config = dict(
    n_layer=10,
    d_model=128,
    n_experts=96,
    experts_per_token=4,
    d_expert=64,
    d_shared_expert=0,
    activation='squared_reglu',
    moe_layers=[0, 2, 4, 6, 8],
    router_score='softmax',
    normalize_top_k=False,
    routed_scale=1.0,
    balance_loss=0.00741,
    balance_bias=False,
    init_std_router=0.0217,
    lr_router=0.0017,
    vocab_size=5493,
    norm='rmsnorm',
    norm_eps=1e-05,
    tie_embeddings=False,
    optimizer='adamw',
    lr=0.00244,
    beta1=0.9,
    beta2=0.99,
    grad_clip=1.0,
    batch_tokens=[65536, 131072, 262144],
    seq_len=256,
    train_tokens=567400000,
    steps=3839,
    dataset='wikipedia_en',
)
Below are experts of layer 4 (counted from 0) of a mixture-of-experts language model. Rows are named router (the router's row for the expert), gate (a neuron's input weights, with its number), up (a neuron's input weights, with its number), down (a neuron's output weights, with its number) and show model dimensions 0-127. Each number is 50 + 10 x the weight over its row's rms, rounded and kept within 0 to 99.
After each expert's rows: "mostly gets" lists some tokens that are sent to it at least half of the time; "comes after" lists some tokens at least twice as common just before its tokens as in all text. This comes from a sample of Wikipedia text that the model never trained on. Tokens count by the router's weight.

# expert 4
router:54 42 38 49 59 32 49 52 64 48 53 39 48 58 33 35 58 32 61 47 61 39 45 60 55 45 50 64 41 31 26 45 38 47 68 64 53 55 56 40 50 57 47 55 45 70 68 43 71 47 47 63 60 45 51 56 49 31 51 35 65 41 52 48 52 55 53 59 59 35 41 58 65 58 62 48 49 50 45 50 57 50 50 49 39 51 44 55 56 50 42 48 33 36 55 35 34 43 44 35 54 42 51 58 44 66 59 56 58 56 37 49 61 37 29 59 40 32 50 66 55 55 33 52 54 42 66 49
gate4:62 41 49 41 55 63 46 57 55 62 38 45 53 36 46 72 47 42 44 75 60 62 34 37 48 42 37 52 55 41 53 54 32 51 53 40 51 66 48 64 64 44 32 41 48 47 55 56 49 44 54 46 57 52 71 42 43 47 47 37 55 52 29 41 57 53 42 71 39 50 53 50 43 60 67 61 62 71 40 52 64 47 47 60 44 51 57 42 60 48 65 53 42 45 59 47 52 53 48 53 41 45 65 21 56 69 57 31 49 41 51 59 64 43 53 52 67 54 63 56 59 54 48 40 37 59 36 49
up4:65 43 48 42 62 60 51 60 63 62 47 44 52 35 47 72 56 47 42 72 64 62 40 43 45 47 43 54 51 36 56 47 26 50 57 41 49 70 43 56 59 46 35 39 48 55 54 52 48 45 53 48 58 47 73 42 41 47 43 40 58 58 35 34 54 48 42 61 41 57 57 46 46 59 68 61 62 72 43 54 70 47 45 59 45 52 64 36 60 47 60 58 45 40 58 41 50 52 45 53 39 45 66 22 56 69 55 35 55 43 49 53 64 45 48 53 68 49 65 50 62 47 44 40 40 56 37 43
down4:50 42 29 61 66 52 40 45 42 31 63 58 54 38 61 66 46 51 51 53 56 41 50 62 58 58 48 62 76 44 47 52 51 43 41 23 53 57 34 52 51 51 73 46 48 36 45 41 49 68 48 43 51 52 55 55 46 41 49 49 42 42 58 38 59 54 39 47 59 72 33 62 51 46 48 45 63 50 67 53 29 45 65 46 59 30 53 46 38 48 55 49 53 41 57 37 41 58 44 54 52 64 54 35 51 48 45 54 54 56 57 56 38 49 51 48 52 55 65 55 51 60 44 56 27 78 52 35
mostly gets: " (", "(s", "^{", "°N", " exp", " cons"
comes after: ":", "′", " |", " mi", "°N", "″N"

# expert 38
router:48 46 50 42 51 52 59 49 53 60 53 54 64 46 52 61 66 53 36 51 32 38 41 63 53 29 53 48 44 34 50 59 29 47 53 47 48 40 38 55 51 39 50 52 50 59 55 51 51 59 55 54 53 47 45 49 47 42 54 49 50 52 48 55 35 40 66 57 56 28 63 63 56 60 50 84 64 41 51 46 68 53 47 38 57 52 48 29 42 46 45 55 38 30 62 36 59 68 42 39 61 41 45 61 43 47 40 26 61 52 37 27 44 46 56 45 35 34 39 52 51 48 53 67 55 45 62 61
gate2:43 51 45 45 57 38 63 54 59 43 48 43 67 41 43 65 44 54 24 55 46 36 48 43 56 42 56 61 32 45 22 40 43 36 66 59 57 26 45 44 37 52 28 51 52 44 68 55 45 56 57 53 58 45 40 57 35 52 61 61 67 46 50 53 45 57 42 45 46 37 39 54 53 37 42 57 54 48 68 51 66 45 50 49 70 68 49 49 41 46 37 64 51 51 49 56 66 59 61 56 47 56 52 48 37 50 49 33 54 52 37 33 54 40 47 38 39 53 35 44 59 57 33 64 47 43 61 54
up2:40 50 33 46 51 56 49 53 65 70 55 59 42 25 52 67 60 37 22 56 53 51 34 52 49 38 51 56 46 39 52 41 61 52 52 59 44 29 48 49 44 31 34 48 33 42 56 42 29 51 64 56 32 63 41 75 42 55 60 56 48 59 43 58 58 55 60 42 41 46 44 47 37 50 26 58 41 39 54 49 50 69 48 50 53 56 56 44 62 50 58 55 56 59 50 52 60 58 52 66 52 41 53 41 48 42 40 48 45 49 50 36 51 47 31 38 44 53 42 38 53 46 41 48 28 47 39 57
down2:72 60 42 58 52 67 78 39 46 56 55 62 60 50 54 52 54 67 52 64 57 39 48 62 30 54 60 47 43 40 55 59 52 31 54 58 46 31 47 48 53 36 72 61 52 62 53 38 66 54 53 58 47 63 63 52 70 67 51 48 67 52 53 42 58 51 60 49 40 48 47 66 38 38 54 41 29 39 38 58 46 59 51 42 30 48 57 34 40 59 53 43 50 42 41 58 53 59 51 63 50 63 41 58 62 41 68 39 52 46 48 45 55 60 52 46 51 53 35 42 61 55 36 51 42 58 52 50
mostly gets: "″W", " Championships", " Apps", " Nominated", "(s", " Goals"
comes after: " |", " /", ";", "0", "9", ")\n"

# expert 41
router:55 46 50 46 50 51 41 31 31 52 68 39 46 44 50 47 62 42 61 58 57 55 33 53 36 58 51 56 49 35 46 69 43 57 74 48 59 42 39 67 42 59 46 56 63 55 34 49 61 49 52 40 47 60 67 38 43 54 39 54 51 41 55 45 46 46 60 39 61 50 65 49 40 49 64 38 44 59 47 46 45 56 45 51 54 54 70 47 45 41 62 53 33 64 47 46 33 54 53 59 63 47 36 35 37 46 58 60 37 68 35 58 48 61 64 39 56 41 29 35 56 58 39 71 60 60 47 46
gate0:45 56 60 37 81 56 56 58 46 43 54 61 37 45 62 46 59 52 34 58 36 78 52 41 39 64 48 37 37 59 47 38 44 68 61 29 46 47 54 57 63 53 46 39 51 60 58 38 36 55 64 45 61 56 50 56 67 52 42 53 51 43 53 57 53 55 43 46 62 57 43 61 51 44 59 44 53 63 55 47 53 59 65 46 57 43 50 43 48 66 55 49 40 53 50 69 53 61 59 45 55 42 42 42 53 41 46 46 41 43 56 65 52 30 48 41 57 58 57 67 70 67 33 33 42 65 42 36
up0:38 53 51 39 63 55 54 53 51 58 52 63 41 44 62 34 64 61 40 59 41 72 43 50 36 60 47 52 41 37 35 49 48 71 53 28 44 53 61 67 54 51 49 48 56 59 63 49 41 57 59 49 49 55 50 54 62 51 36 38 48 42 58 76 55 56 48 48 59 59 40 57 48 49 62 53 40 58 54 37 51 52 61 61 73 43 68 40 44 68 57 48 44 56 51 68 64 60 63 50 57 44 48 39 49 37 42 61 37 50 58 62 44 33 47 42 52 60 45 52 65 56 22 49 47 63 36 36
down0:58 44 42 56 60 44 39 31 25 42 48 58 53 61 56 57 58 48 56 53 59 45 38 39 54 48 58 46 61 63 49 58 59 52 48 52 47 32 53 40 42 25 50 63 76 58 52 46 54 43 45 56 59 44 57 43 33 54 66 57 27 68 57 36 47 47 55 68 58 39 65 48 49 62 50 52 36 52 50 59 64 52 46 59 46 56 39 46 54 30 63 62 51 62 57 47 54 56 39 45 59 58 59 54 34 48 27 55 59 50 44 66 43 63 59 39 38 37 55 55 55 55 71 40 48 51 62 55
mostly gets: " CA", "_{", " CO", " CE", "TA", "IN"
comes after: "2", "C", "O", "1", "S", "N"

# expert 43
router:46 62 39 53 59 63 45 35 56 28 49 31 51 52 40 36 48 50 53 45 60 66 46 57 44 51 37 56 49 32 36 49 45 40 62 43 45 41 35 40 43 49 52 61 48 60 49 42 62 45 60 43 56 52 63 43 48 36 41 69 66 49 60 61 48 42 54 68 60 73 45 61 62 55 59 39 44 42 58 40 39 47 61 47 52 43 61 39 38 48 53 57 37 49 64 49 54 38 59 28 63 52 40 59 61 54 58 47 30 54 60 49 50 55 43 41 43 34 30 67 56 42 49 45 48 59 76 57
gate3:44 59 66 65 55 49 38 52 41 66 61 53 37 53 54 53 35 41 50 29 61 47 49 57 39 53 53 49 53 40 48 36 50 53 46 53 37 61 58 62 48 57 44 37 37 63 51 67 48 47 50 53 45 56 48 53 59 39 39 23 61 39 53 32 55 46 38 40 55 34 34 56 59 43 33 36 40 57 59 59 43 60 35 59 42 67 59 57 43 48 65 54 43 49 47 66 52 68 39 53 40 69 71 63 50 55 67 54 38 59 48 40 45 40 60 48 48 71 45 60 36 54 57 55 51 37 53 53
up3:50 54 63 61 54 53 36 60 36 64 56 53 37 49 56 54 42 45 45 35 64 59 49 39 40 51 65 34 55 52 48 44 51 52 50 41 52 58 64 57 45 65 46 40 32 67 49 60 48 48 53 50 56 38 58 54 54 36 42 22 57 36 58 26 58 44 34 47 58 42 30 58 58 37 34 40 39 54 61 61 35 52 42 41 42 53 60 51 50 51 63 51 36 50 47 69 52 66 40 51 54 65 57 60 45 54 59 67 42 49 44 47 43 40 62 56 41 80 52 57 38 56 59 56 52 39 56 58
down3:49 68 41 56 77 46 41 54 41 57 32 57 54 68 46 32 48 36 45 56 61 42 45 47 42 54 49 56 39 51 54 47 47 49 44 51 55 52 45 58 47 40 44 37 57 51 40 45 59 49 54 28 46 44 56 49 61 57 37 39 52 51 51 60 48 47 57 49 63 47 45 72 49 46 28 46 32 42 55 43 56 38 46 36 44 48 65 37 44 42 40 49 38 49 59 38 51 58 51 36 37 62 49 59 48 59 44 34 47 48 36 30 41 57 53 67 56 53 50 72 41 71 68 57 52 26 72 54
mostly gets: " several", " seven", " five", " four", " three", " ten"
comes after: "2", "1", "3", "4", "5", "0"

# expert 55
router:60 66 62 39 56 60 51 51 40 54 63 46 33 40 70 43 64 46 57 38 53 60 69 54 38 67 35 45 56 59 56 50 39 38 66 50 71 49 51 73 44 68 42 43 56 50 41 42 59 62 58 38 46 59 38 57 49 36 39 57 59 50 67 61 48 43 59 45 61 50 70 45 44 53 49 48 35 32 54 54 56 60 46 52 39 29 59 34 61 42 51 49 47 54 44 51 42 46 56 48 43 48 48 50 41 59 43 65 42 56 50 38 52 64 37 45 59 74 37 61 39 53 41 46 52 59 64 58
gate8:41 56 31 59 51 59 60 63 47 47 61 32 40 32 54 49 42 42 36 45 60 63 66 47 38 56 58 40 50 60 67 43 43 48 68 53 63 51 44 43 76 63 42 34 43 48 47 37 42 59 68 62 53 48 80 57 47 54 51 46 60 48 58 46 50 39 55 48 63 55 51 34 45 37 62 44 46 75 50 44 40 57 45 58 53 57 58 60 36 31 48 64 50 42 40 56 42 51 33 53 53 54 43 50 43 55 52 53 52 54 36 46 65 53 34 40 36 61 47 59 48 43 51 65 59 33 51 47
up8:46 57 21 58 43 53 57 69 48 53 63 39 44 34 52 48 36 44 29 50 51 58 57 41 39 47 62 38 49 64 62 47 45 52 65 51 54 43 40 41 74 57 44 41 37 49 59 42 42 56 52 67 55 38 71 54 50 53 53 37 61 40 58 49 45 41 54 52 57 57 42 30 42 40 58 43 45 73 47 49 36 54 47 56 54 52 58 69 30 32 48 59 54 39 36 60 45 47 32 48 45 57 49 46 43 53 51 50 51 58 41 48 60 50 27 41 38 52 47 62 55 46 54 72 59 32 50 49
down8:46 55 50 58 39 47 34 57 43 48 75 33 54 41 38 33 48 45 55 56 48 68 53 53 64 60 65 42 50 53 54 43 45 57 61 35 41 41 64 43 55 61 63 48 48 54 43 36 33 69 68 37 41 48 62 50 60 35 41 46 46 50 43 60 60 50 64 35 44 43 65 63 51 55 62 55 56 56 53 57 24 45 32 66 67 60 66 47 48 56 47 59 51 38 46 53 45 63 35 50 53 61 58 45 49 36 33 58 42 57 50 52 48 59 42 32 31 61 59 52 51 59 56 56 61 61 59 51
mostly gets: "-b", " Ph", " Camb", "Ph", " McG", " newsp"
comes after: "|", " \"", "1", " the", " (", "2"

# expert 86
router:57 36 51 61 59 44 63 50 55 45 61 54 63 57 58 35 57 49 48 58 54 45 34 52 52 22 36 66 46 19 49 38 49 56 73 40 67 54 35 57 57 51 62 54 57 58 47 58 53 60 57 42 48 57 72 50 53 36 55 61 65 55 51 40 39 48 53 60 43 56 51 37 51 46 42 49 48 49 33 46 55 47 48 66 58 37 69 46 63 49 43 58 44 72 36 46 57 36 55 46 50 37 48 46 50 47 61 57 45 42 32 33 58 56 54 62 42 48 51 53 47 63 32 42 31 43 38 47
gate0:39 51 44 52 44 50 47 38 54 30 55 52 65 35 53 68 49 42 60 57 44 46 42 61 53 39 57 52 54 48 63 49 49 62 44 57 49 61 48 64 39 47 45 59 62 57 56 33 52 44 38 40 61 58 56 41 56 44 42 39 49 58 28 65 54 37 43 54 62 40 46 45 31 49 46 36 37 37 31 54 55 50 52 47 52 60 60 50 56 55 28 55 44 38 50 60 40 62 40 73 53 48 36 52 54 46 53 63 51 65 30 46 57 57 35 56 54 44 60 66 27 77 30 47 44 55 41 44
up0:58 53 32 30 41 60 28 70 31 68 51 46 42 42 61 39 52 52 73 57 49 39 34 44 37 51 50 53 67 55 38 54 47 60 39 66 51 64 48 52 42 43 50 39 52 38 25 30 70 30 46 53 45 44 51 54 42 64 53 42 38 68 78 48 56 45 53 55 41 56 56 53 53 45 51 49 55 51 49 62 53 46 59 64 35 36 48 55 44 53 45 50 57 59 48 56 50 54 53 33 44 39 56 60 57 58 41 62 55 47 49 42 45 51 43 52 40 66 45 47 41 41 65 40 56 54 42 50
down0:41 58 50 52 61 62 62 38 58 29 40 57 67 57 57 52 53 40 50 65 60 30 55 43 56 45 36 47 45 59 46 56 42 54 38 67 48 42 47 56 56 40 55 41 48 46 43 42 39 53 53 79 38 38 18 60 40 45 71 52 54 41 57 41 43 45 54 41 49 42 70 37 55 42 50 54 53 58 35 40 39 42 60 66 70 57 50 44 56 45 41 37 62 43 40 32 54 45 53 63 51 57 44 53 55 50 51 52 62 57 52 55 49 58 45 22 44 41 46 47 35 61 44 54 38 51 39 55
mostly gets: "====", " =\n\n", "During", "=", "===", " During"
comes after: "\n", "\n\n", ".\n\n", " |\n", "==\n", "==\n\n"